From a checkpoint of a small mixture-of-experts model trained on Wikipedia: vocabulary 4002, a sigmoid router.
Below are experts of layer 6 (counted from 0) of a mixture-of-experts language model. Rows are named router (the router's row for the expert), down (a neuron's output weights, with its number) and show model dimensions 192-255. Each number is 128 + 24 x the weight over its row's rms, rounded and kept within 0 to 255.
After each expert's rows: a language model's description of what the expert responds to. This comes from a sample of Wikipedia text that the model never trained on.

# expert 1
router [153 125 137 123 135 122 131 100 110 101 143 111 124 135 121 127 139 131 114  81 134 123 114 124  87 113 150 126 165 100 166 126 131 129 121 120  91 120  99 138 152 139 123 113 136 121  94  87 105 147 126 107 140 131 118 108 113 126 110 116 151 140 140  93]
down0 [132 101 131 128 135 161 157 101 100 128 122 105  86 133  89 136 147 129  82 128  88 142 165 150 147 113 150 127 139 114 149 148 126 178 148 110 127 129 116 122 143 122 127 100 172 120 153 173 137 129 141 131 146 129 149  78 111 165 144  71 125 134 129 131]
It responds to: Year number prefixes

# expert 4
router [148  99 161 106 143 119 136 158 126 159 147 138 144 136 131  94 134 108 146 132 154 153 125 123  98 160 117 121 114 165 147 106 136 149 132 172 115 128 109  92 120 150 152 130  81  96  97 140 118 153 122 104 138 162 120 128 141 135 112 104 143 144 151 122]
down0 [126 100 101 114 135  58 191 158 101 123 176 128 171 124 159 164 140  96 129 115 119 128 121  98  67 116  84  80 139 110 122 100 129 128 119 110 132  73  95 108 122 143 105 128 145 124 138 126 144 124 153 149  90 157 120 128 170 123 132  99 145 151  89 142]
It responds to: Word-initial consonant pieces

# expert 9
router [134 133  93 143 178 162 100 147 121 158 144 118  88 103 116  87 143 116 105 127 147 125 143 133 137 103 133 154 130  84 110 140 185  73 103 112 135 125 134 163  87 134 102 112 134 107 112 100 114 183 126  90 176 137 113 141 143 116 121 200 153 130 125 128]
down0 [125 139 127 148  78  99 147 127 107 121 127 116 109 113  64 103 135 124 203 130 170 115 102 130 174 134 167 125  91  90 137 137 126 142 145 123 105 136  76 147  94 128 121  96 162 130 129 170 162 149 126 164  96 143 131 118 110 173 179 150 143 131 129 121]
It responds to: Capital initial letters

# expert 5
router [138 135 119 159 107 101 111 129 121 113 150 160 119 141 163 232 105 142 128 110 113 148 112 153 116  98 147 119 160 150 112 117 125 121 107 124  81  68 157 114 125 122 111 110 137 153 119 124 132 128 101 147 173 143 139 136 123  90 140 185 111 110 130 126]
down0 [162 131 139 101 150 117 115 155 158 151 126  89 141 110  50 124  94 128 118 132 152 140 132 124 132 138 136 144 131 143 123 141 121 165 118  91 155 116 129 132 129  81 112 127 117  85 106 124 119 143 141 124 141  90  76 124 149 108 150 137 130 139 136 146]
It responds to: Infobox field labels

# expert 11
router [137 130 116 131 131 134 131 149 156  93 120 132 118 130 117 171 126 108 154 112  75 150 114 139 118  99 118 136 133 111 138 166 151 148 117 163 126 107 138 112  84  97 186 101 153 110 128 139 117 176 145 139 160 114 119 114 117 129 126 108 149 131 178 127]
down0 [135 111 132 140  84 127 120 102 132 144 170 127 109 130 127 118 137 121 123 123 135 152  94 114 175 146  89  96 135 139 134 132 161 107 127 165 137  95 127 116 130 134 146 128 145  88 137 121 112 144 113 143 144 102 120 124 115  84 134  98 111 129 135 120]
It responds to: Delimiters and list starts

# expert 10
router [120 122 128  96 153 132 122 160 148 133 127 126 108 133 117 218 145  97 136 150 151 155 167 103 168 133 113 134  71 160 136 124 134 126 102 112 153 135 111 120  89 109 135 122  79  70 144  78  88 164 179 115 125 113 136 110 121  87 136 145 109 156 123 102]
down0 [111 187 130 114 124 113 133 116 127 124 110 166 114 110 144 101 129 149 126 139 160 120  96 107 144  62 136 149  90  95  80 128 114 133  57 100 136 126 134 113 100 115 138 108 131 143 102 176 122 108  80 139 106 129 140 162 148 139 122 138 129 141 141 154]
It responds to: Punctuation inside names, symbols

# expert 2
router [156 129 132 144 169 136 138 117 133 121 139 121 100 126 149 225 130  97 138 129  81 102 166 110 100 114 125 136  87 109 139 112 128 119 171 174 119 135 123 133 123 114 155 141  84 105 154  95  91 138  85 151 153 110 108 151 109 134 129 131 119 122 116 123]
down0 [130 138 123 146 105 126 160 134 115  79 116 163 127 145 138 161 109 173 140 125 149 163 118 101 137 124 108 124 128  92  78  91 121 176  90 117 155 140 193 119 168  97 143 117 161 122 128 121 133 117 109 143 153 125 121 139 120 127 118 161 117 102 114 108]
It responds to: Word-final pieces, common words

# expert 8
router [143 115 125 151 164 122  98 130  96 128 147 144 156 117 115 251 127  94 132 133 119 128 119 141 133 134 119 167 108 111  95 101 145 117 119 102 127 112 132 125 127 137 129 156 106  92 103 137  96 114 118 136 139 168 115 103 161 145  98 143 121 132 134 104]
down0 [146 110 106 134 104 168 137 147 157  99 129 119 123 121 165 160 123 156 132 111 128 139  89 127 104 109 122 117 131 183  79 110 126 127 151 166 125 112 116 101 101 130 112 142 124 159 123 137 127 147 126 125 131 133 102 125 110 134 111  98 127 135 129 127]
It responds to: Biographical roles and occupations

# expert 0
router [127 137 117 137 158 134 114 167 134 144 171 138 127 145 138 247 172 131 128 125 130 117 131 114 100 126 103 120 139 117 126  90  99 118 164 165 158 130 124 139 162 124 121 118 104 148 173 105 135 149 144 140  99 109 118 121 119 124 108 123 116 135 124 131]
down0 [141  94 138 139 150  81 171 124 134 126 114 110 163 128 130 127 123 118 117 127 105 130 109 135 145  90 100 153 150 130 117 129 129 130 125 117  62 112 131 129 120 144 109 151 102 125 119 142 133 111 145 140  73 125 121  80 159 146 128 116 166 106 136  88]
It responds to: Table and list delimiters

# expert 15
router [123 109 119  97 166 151 141 113 131 113 150 140 121 158 101 202  75 108 113 147 141 136 150 126 146 109 111 129 130 104 122 142 125 127 196 126 119 150 130 121 138 146 162 108 147 140 142  66 138 151  99 129 116 122  99 110 132 123 139 139 136 155 120 108]
down0 [154 129 142 129 148  96 119 122 126 114 139 148 151 104 188 137  47 125 133 140 130 138 138 123 133  92 114 177 123 123  80 110 106 130 127 123  99 127 154 151 170 146 125 121 147 132 153 178 133 150 133 140 139 128 119 118 114 119 118 119 124 105 192 124]
It responds to: Place name endings

# expert 7
router [ 92 115 133 113 141 154 144 120  97 107 143 112 111 118 107 221 125 141 124 120 159 111 113 146 142 157 115 164 146 134 147 111 162 126 137 138 141 107 108 141 111 112 115 103 131 151 113  87 131 103 131 138 131 156 121 142 168 140 140 125 145 167 156 116]
down0 [ 84 130 121 129 128 129 153 140 132  83 147  93 129 169 144 133 100  99  91 126 123 129 130 129 125 129 129 139 130  93 157 125 158 139 133 157  83 107 144 125 128 114 110  84 126 119 101 163 155  58 135 171  80 111 155 105 143  64 139 144 135 100 123 118]
It responds to: Function words, verb phrases

# expert 14
router [135 119 135  95 140 106 140 136 141 109 125 161 128 154 128 175  95 125 142 150 117 150  92  91 125 136 104 141 110 149 155 140 142 123 141 125 118 161 121 116 136 144 145  98 130 114 149  88 119 149 127 170 105 169 149 119 102 114 133 102 122 192 153 141]
down0 [114 142 108 116 136 145 140 110 117 111 129 124 101 136 129 125 127 128 117 156  70 131 121 168 127 133 109 111 137 151 147 155  95 131  79 127  90 103 186 101 116 157  96  84 136 133 128 155 148 135 132 154 149 132 129 134 162 124 140 120 145 101 128 132]
It responds to: Non-English name syllables

# expert 13
router [106 122 103 138 153 129 143 123 159 155 145  78 132 115  98 181 146 144 131 132 126  99 101  93 152 163 116 123 173 117 134 137 109  87 136 140 157 109 115 125 123 122 118 122 144 141 178 163  82 145 144  85 134 103 151 144 117 118 119 129 129 122 109  99]
down0 [109 112 163 122 118 155 171 130 147 128 109 138 113 159 112 112 150 123 127 101 135 132 152 130 130 128 127 124  97 131 128 100 124 137 113 104 130 136 125 155 124  97 156 105 130 180 121 154 163 143  66 111 142 140 135 114  77 171 132 133 175  48 110 145]
It responds to: Inner word pieces

# expert 3
router [110 136 131 142 164 119 100 128 100 137  94 116 138 120 143 215  54 107 143 121 111 139 108 104 142 113 143 152 107 109 121 118  98 136 157 165 117 117 108 122 148  91 114 141 124  89 125 121 144 173 112 139 127 135 112  98 186 147 139 173 137 107 135 111]
down0 [148 153 144 115 128 118 120 106 124 125 139 152 140 173 116 117 121 131 170 153 157  84 139 113 119 118 127 107 129 123  96 132 153 124 118 156 153 126 120 108 132 141 126 136 115  87 117 131 145 153 126 122 104 131 120 131 145 150 117 142 177 122 122 136]
It responds to: Name and word middles

# expert 6
router [134 116 135 171 148 122 122 120 123 100 129 140 152 120 123 138 141  97 116 165  87 111 180 151 110 109 100 133 124  89  92 143 153 156 122 166 115 132 116 117  98 130 122 132 153 150 110 140 122 144 142 110 131 129 112 163  90 162  86 140 124 181 156 132]
down0 [177 122 147 128 109 159 110 125 113 129 116 194 145 175  70 147 109 142  95 115 109 154 124 137 150 147  78 143 134  81 151 133 101  87 192 126 128 105 109 154 144  99 155 119 142 130 107 111 110 129 147 132 178 119 134 113 145  74 126 122 113  69  86 109]
It responds to: Mid-word stem pieces

# expert 12
router [123 108 129 117 127 151  71  97 106 155 138 153 140 117 117 208 167  93 142 162 138 100 158 152 104 150 117 146  90 113 137 117 133  91 126 122 116 130 134 153 141 111 159 124 142 109 115 111 119 192 128 150  98 128 117 142 128 138 105 124 111 126 144 144]
down0 [121 135 170 121 142 181 124 132 167 129 140  93  79 122 129 120 134 109 117  95 126  95 136 142 125 135 114 144 114 131 134 110 146 116  88 155 128 116 146 124 101  73 110 129 119 126 121 165 142 163  97 135 127 129 126 125 158 133 104 125 114 138 115 120]
It responds to: Numbers and time prepositions